{
  "experts_per_token": 1,
  "d_shared_expert": 0,
  "scale_expert_input": true,
  "init_std_router": 0.00741,
  "vocab_size": 16384,
  "norm": "rmsnorm",
  "norm_eps": 1e-06,
  "beta2": 0.95
}
Below are experts of layer 5 (counted from 0) of a mixture-of-experts language model. Rows are named router (the router's row for the expert), gate (a neuron's input weights, with its number), up (a neuron's input weights, with its number), down (a neuron's output weights, with its number) and show model dimensions 128-255. Each number is 128 + 32 x the weight over its row's rms, rounded and kept within 0 to 255.
Before each expert's rows: a language model's description of what the expert responds to. This comes from a sample of Wikipedia text that the model never trained on.

# expert 10
What it handles: Function words in prose, such as of the, the, to, in the, by, for, especially inside titles like Minister for Heritage.
router [146  83 122 141 162 177  94 112 111 184  87 114 119 118 181 114 123 153 124 111 164 106 155  89 127 103 156 180 135 160 137 137 127 132  84 152 141 131 133 127 182 214 140 113 136  54 117  91 108 107 119 151   0 134 136 161 135  76 151 119 162 212 137 164 148 171  94 147 102 180 138 149 134 202 147 187 138 107 102 180 146 125  99 161 110 112  95 116 111  89 192 168 138 132  86  94 125 154 160  79 131 162  79 118  93 161 123 214 155 170 159 151  92 201 133 138 120 153 132 138 106 101  97 134 114 199 187 147]
gate0 [147  89  91  93 159 182 169 134 133 125 127  91 130 140 181 133  98 159 100 140 118 167 111 148 120 112  90 131 173  77  99  93  97 101 170 140 180 142 149 117 146  72 162 123 105 191  94 143 145  76 132  93  46 152 128  99  83  98  88  80 137 144 111  88 143 115 147  94 134 168  99 132 172 183 143 121 152 115 121  68  96 173 187 157 130 141 210 108 148 112 115  34 152 164  95 148 152 150 114 113 113 101 196 160  61 173 168 151 131 139  62 116  56 144 109 110 127 127 126 102 145 151 128 160 172 159 153 151]
up0 [144 128 109 116  80 117 131 116  70   7 104 126  81 146 122  95 131 121 178 102 199 101  78 154 133 123  82 145 191 121 137 122 136  77 153 108 124 111  68 145 135 142 115 197 155 111 116 100 195 195 149 127 118  65  67 120 186 176 153 141  90  62 145 124 112 176  57  92  74 104  79 106  46  85  86 209 146 115 104 139 110 114  92 122 129 164 162 138 117 103 102 143 128 139 135 178 164 122  88 119 134 150 105 124 142 134  72 124 111 114 103 140 114 100 101 134 167 149 137 162  82 141 126 120  94 131 202 131]
down0 [166 154  97 109 140 134 126 179 158 104 168  99 120 186 155  93 130 117 132 154 173  81 105 124  90 161 107 170 201 136 167 148 130 116 148  97 127  94 120 109 138 152 122 138 151  99 141 132 135 141 123 150 147 122 132 127 137  55 162 117 130 178 117 141 142 157 101 114  68 182 149 130 129 148 149 147 103 122  88 131 104 125 124 146  77  86 143 113 157  66 141 149  99 115 136 134 165 118 141 167 131 111 121 184 156 129  93 192 136 153  98 132 123 135 141 145 118 181 206 121  77 127 123 207 112 117 103 141]

# expert 4
What it handles: Sentence-ending periods, semicolons and hyphens, plus mid-sentence content words and inner pieces of German or Dutch names like Stir|ch|ley, Vog|el|kop.
router [ 93 115 105 149 121 145 103 153 119 108 117  98 171 126 104 118 120 101  73 177 169 125  47  98 143 137 131 121 112 134  95  57 142 155 162 153 145 104 129 142 127  91  77 105 138 126 103 142 141 124 189 193  78 139 125  99 184 128 152 122  52 122 165 121 113 104 178 183 170 139 132 127 193  91 125 175 104 145 176 134 162  82  88 119 129 103 201 110 154  99 139  89 114 117  62 144 101  89 113 164 121 143 155 180 124 159 156  72 115 112 160 121 106 128 179 147 174  71 102 107 144 108 133 110 129 105 101 139]
gate0 [132 137 132 130 108 154 159  94  93 144 185 120 128 138 117 132 106 157 134 165 138 100 116 123  92  98 154 135 130  64 172  89 136  66 151 103 177 164 161 163 189 135 174 103 177 151 130 104 131 111 157 155  96 163 139 109 142 124 182 121 106 165  60 127 146 157 138 119 112 105 104  63 104 116 149 124 173 173 143 118 163 128 164 108 149  34  84 139 115 141 117 171 170 125 102 141 158 146 176 124  31 135 119 132 171  76 100 104 152 123 124 196 133 202 123 139 132 134 120 118 122 123 145  97 111 112 167 202]
up0 [128 100 135 164 130 161 116 110 163 106 190 141 174 130 107 146 130 148 140 102  97 172 128 166 166 146  49 100  65 116 114  96 165 124  98 161 128 135 138 106 123  63 152 100  96 167 141 131 167 123 101 125 104 118 186 129 113 162 155 100 114 109 141 147 221 135 141 130 152 129  99 145 133 142 158 118 134 130 110 130 119 114 106  96 177  63  83  73 161  59 109 174  97 160 159 121 118  94  95 132 137 125  67 160 129 139  86 132 127 167 161  80 190 152  73 124 154 148  96 150 131 100 126 158 142 198 138 129]
down0 [135 208 148  89 129 156 170 107 110 131  92 125 141 137 123 139 163  84  43 137 106 165  86 154 163 136 167  87  90 186 129 111 153 138  94  73 189 107 122 190 151 115  98 138 152  85 164 136 110 132 122  82 110 122 115 174 135 116 132 116 128  98  97 112  71 157 147 152 145 110 116 189 135 130 126 118 113 108 138 135 131 105 150 172 186 102 125 173  77 140 154 138  65  79 134 140 166 105 136 127 112 115 155  64 133  94 151 202  55 128 141 164 128 137 153 155 151  38 129 168 141 159 107 132  87 103 140 151]

# expert 2
What it handles: Paragraph and line breaks, especially right after section headings like ==History==, plus infobox and succession-box labels such as Preceded by.
router [ 85  80  80 132 117  91 114 192 102  97 153 129 164  97 134 149 118 113 106 158 143  95 108 135 108 157 155 154 113 155 131 141 109 130 160 140 156 139 167 125 154 111 126  90  99 112  92 137 153 160 177 156 146 130 101 112 138 155 141 182  56 141 137  78 191 121 147 153 146 142 100 124 139 135 138 183 134 123 159 120 141 156 102 138  98 116 151 128 153 144 153 139 130 104  71 140 125  83 107 131 126 124 143 141 164 114 131 111 128  77  68  95 114 156 137 132 116  90  54  80 149 122  68 148 170 109 115 121]
gate0 [118 157 120 152 104  55 112 102 207 124 150  93 153 155 163 118 152  92 193 138 103 121 201 127 112 176 167 152 157 103 160 149 141 138 155  40 121 116  94 107  84  76 139 109 132 146 136 135 134 107  90 101 157  86 131 178 145 140 154 142 160 177 111 137 146 110 116 112 162 139 132 111  61 178 140 152 168 138 105 161 189 173 172 185  99  78 113 175 157 135 203 114 160 197 125  55  97 136 147  87 107 126 222 137  97  98  94 135 117 157 123 142 135 125 147 130 116 140  77 165 160 130 139  81 110 127 154 108]
up0 [163  95 101  99 146  73 112  76 128 180 146 143 139 126 121 106 118  84 119 150 137  75 122 139  87 153 197 100 124  91 168 143  59 167  96 147 114 108 112 141  68 138 146 109 128 114 109 149 115 114 119  89 157 129 129 139 113 115 126 130  99 172 133 156 153 131 104 115 147 160 171 117 127 132  57  56 139 108 154 214 132 181  79 145 130 123 133 137 172 125 145 205 135 211 101  92 136 118 123 149 147 157 192  89 144  80 125 140 118 196 123 141 122  90 138 142 109 143 157  96 173  97 179 159 105  94 121 121]
down0 [111 151 117 147 127 103 103 126  99 152  78 217 120 145  68 114 148 171 144 173 140 113 100  95 144 149 178 145 150 148 153  80 124 132 175 131 194 228 100 121 131  87  72 111  94 137 164 153 102  87 104 106 156 180 172 121 130 170 140 161 161 130 108 101  98 126 109 139 169 101 125 106  96  71 100  94 152 216 110 115 137 118 114 115  54  74 119 166  70 134 208  43 116 132 115  86  96 157 148 100 160 119 155 110 153 103 150 125 145  93 129  86  86 115 125 120 138 140  93 165 167 158  96  56 107  75  93 142]

# expert 3
What it handles: Single digits beginning or inside years, scores, ISBNs and table numbers, such as 2 in 2014, 1 in 1867, 0 in 978-0.
router [ 93 131 146 156 156 183 141 155  96 109 123  77 161 129 103 110 135 149  37 133 147 134  43 138 170 170 119  56 154 152 103  69 192 174 167 147 136 134 115 139 113 107  75 121 127  86  82 107 147 120 158 202 113 129 156  98 163 129 170  75  60 111 162 120 113 101 163 138 143 112 165 167 158  75  97 136  79 157 132 150 129  98 106 155 133 140 178 167 139 106 100  74 127 131 127 138  46 104  98 176 120 205 167 152 108 136 149  94 140 136 165 143  85  82 176 133 136 106  70 157 170 145 155  88  83  62 106 133]
gate0 [100 139 212  73 110 134 144 133 126  66 166  89 138 126 123 130  70  86 171 129  83 195 158 145 115 151 116 131 147 146 128  78  77 114 183 135 165  84 149 191 109 128 113 126 165 102 110 104 125 184 162 148 143 123 137 129 178 125 155 102 162  91 124 141 123 131 115  68  62 147 101 137 126 124 179  92 198 120 168 187 192 106 152 160 143 189 166 164 179 112 193 128 120 133  83 135 159 138 128 148 143  97 165 118 143 153 157 127 142 179 151 129 149 114 123 170 115 150 152 125 153 168 148 168 165  92  95 117]
up0 [177 124 167 108  78 174 144 135 122 112  86 120 133 159 148 109 121 152 170  83  42 158 147 186 138 134 138 117  92 118  58 159  86 123 180 134 105 107  93 175  88  91 121 134 122  79 113 169 164 142 164 201 133  93  68 196 138 156 124 159  89 171 162 207 128 136 191 152 160 193  71 123 154 164 133 103 150 123 130 186 114 149 163 155 126 140 156 107 118 111 159 101 133 143  78 121 121 153 159 186 119  99 206 125  48  96  87  77 163 176 159 112  82 118 150 150 128 114 204 124 169 183 118 199 155  89 157 166]
down0 [122 124 179 111 108 111 183 107 144 130 142 109 116 178 100 145 170  74 109 134 155 132 111  94 152 129 154 117  65 125  56 121 140 139 102 112 121 135  81 115 127  55 133 134 116 197 152 141 138 135 142  82  97 112 132 151 145 142 130 141 100  91 126 156  87 123 138  87 179 161 123 156 146 102  99 128  91 137 117 160 161  76 153 104 124 153 125  86 128  95 108 198 169 145 120 160  90 178 143 159 137 106 104 159 108 139 148 123 154 106  91 142 116 135 161 150 114  80 126 144 133 156  24 155  72 120 166 120]

# expert 6
What it handles: Pieces after opening consonant clusters like Ch, Th, Sh, Cl, as in Cl|ose, Chl|oth|ar, plus result verbs like placed, finished, held.
router [ 80 133 123 131 137 156 124 167 111  96 154 125 119 144 119 126 114 125 179 160 188 126 109 133 140 151 122 172  97 168 118 136 123 160 182 162 170 151 161 153 174  58  62 125 108 155 123 132 146 169 128 180  71 108 136 105 163 150 112  93 224 142 130 103  49 107 171 113 125  62  82 134 113 119 137 146  76 126 154 139 154 102 164  92 101 133 162  88 128 101 164 135  77 134 139 186 121 111 169 157 121 139 146 119 125 129 141 140  88 130  96 119 142 103 134 171 147 144  75 108 184 110 138  80 125 147 113  96]
gate0 [ 99 115 122 140 138 118 206 141  74 163 146 106 129  99  93 157 140 130 166  65 154 144  66 126 156 158 127 113  89 141 152 146 163 146 107 149  83 143 196  93 118 109 141 144 140 193 153  93  75 128 154 148 162 113 135 166 137  73 134  89 123 148 111 140 162 160 129  76 157 108  79 127 143 117 123 140  83  91 165 183 131 119 134 154 114  98 158  67 162 124 161 108 126  96  88 147 181 151 167 148 127  91 129 143 136 123 128 124 150 140 179  82  97 202  96 130 127  95 145 171 142  74 109 134 128 133  73 186]
up0 [186  59  93 128  77  68 128 128 175 106 102 137 110  94 171  71  95 151  77 128  94 119  83 138 142 147 148  90 147 117 103  96 173 131 183 155 133 134 118  97 145  94 115  87  93 173 136  87 186 101 121  64 123 153 165  91  91 117  92 106  91 172 131 152 156 114 158 128 100  78 134  77 141 164 146 135 131 139 168  78 159 120 128 123 150  78 104 154 125 128 167 166  72 100 210 114 154 162 113  79 169 180 152  63 135 150 159 143 127 170  92 117 162 113 148 131  99 164 109  98 102 141 143 138  69  56 128 119]
down0 [142 121 170 174 110  89  90 113 106 189  78 221 162 128 188 126 163 131 103 143 120 149 164 177 192 236 149 122 120 119 196 134 139  84 145 116  40 191 181 100  89 137 149 194 120 127 162 105 153 130 138  96 111 104  86  79 136 152 145 159 187 102 168 151  99  65 113 112 201 113 125 129 178 151 144 133 144 178 114 115  85 128 126 180 124 184 134 124 151 148 135 123 111  99  57  98 128 178 133 148 119  92 150 139 150 128 187  79 152 113  97  91 140 162 108 186 109 134 176  71 146 141 102 142 131 178 129 108]

# expert 0
What it handles: First or early pieces of proper names and words starting paragraphs or after commas, such as Tor|ay, Ste|ven, Tri|umph, "L|oved".
router [ 91 124 101 147 115 144 106 148 117 113 120 100 171 133  98 113 123 100  76 184 166 126  48  95 150 137 129 115 104 124  93  54 135 156 164 151 146 111 128 140 120  86  78 109 132 124 107 142 139 125 196 193  79 135 123  96 185 127 154 114  57 131 161 126 104 106 177 186 171 140 127 124 181  84 126 177 103 141 182 134 160  80  83 118 126 100 192 105 153 101 138  91 115 118  60 145 101  91 116 154 121 143 161 181 124 159 158  72 114 112 158 130  99 131 183 153 181  71 106 108 143 109 134 119 132 102 102 143]
gate0 [117 199 142  28 143  93 140 199 133 174 159  90 166  82 146 139  79 163 107 116 118 135 121 147  92 187 143 195 106 116 138 110 128 138 188 153  92 132 174 116  77  54 128  83  94  44 133 132  66 124 107 109 157 100 148 126 134 112 186 137 125 128 134 177 123 111 165 105 138 193 125  85 173 121  82  83 178 153 124 124 141 134 100 116  72 161 121 128 120  94 151 144 153 149 158 109 127 138  91 136 174 126 133 102 125 125 126 154 143 147 133  40 160  89 121 145  56 106 172 108 137 179 122  89  90 180 129 124]
up0 [121  79 150 104 123 168 101 132 139 112  95  99 123 129  68  90 159 105 147 149 103 121 147  99 143 134 120 199 138 166  89 118 157  93 141 113 157 179 101 127 103 112  76 138 109 163 156 186 164 116 115 128 134 121  90  35 105 160  83 157 122 159 127 140 159  75 145 162 172 102 145  74 159 108 121 118  89 137 135  49 119 126 123 155 153 188 128 147 161 148 149 169 100 151 155  16 126  73 140 105  91 144 177 136 129 115 186 151 164  70 105 115 107 195 159 185  97 181 110 154 143 110 169 137  74 114 147 105]
down0 [143 151 118  78 147 112  79  87 111 125 171 133 114 133 112  92 101 151 141 151 121  59  94 104 158 110 106 126  38 136 108 114 166 151  93 136 154 119 158 153 135  58 102 154 126 170 152 176 143  73 130  98 144 150 109 166 149 140 111 123 103 147 126  98 197 138 128 179  94 123 176 110 114  88 101 124  92 100 106 154 121 127  97 110  81 151 133 159  61 141 110 117 125  47  93 104 151  91 128 159 111  83 151 144 142  97 134 141 147  39 132 165 163 193 138 181 102  74 129 126 125 113 141 118 134 162 131 126]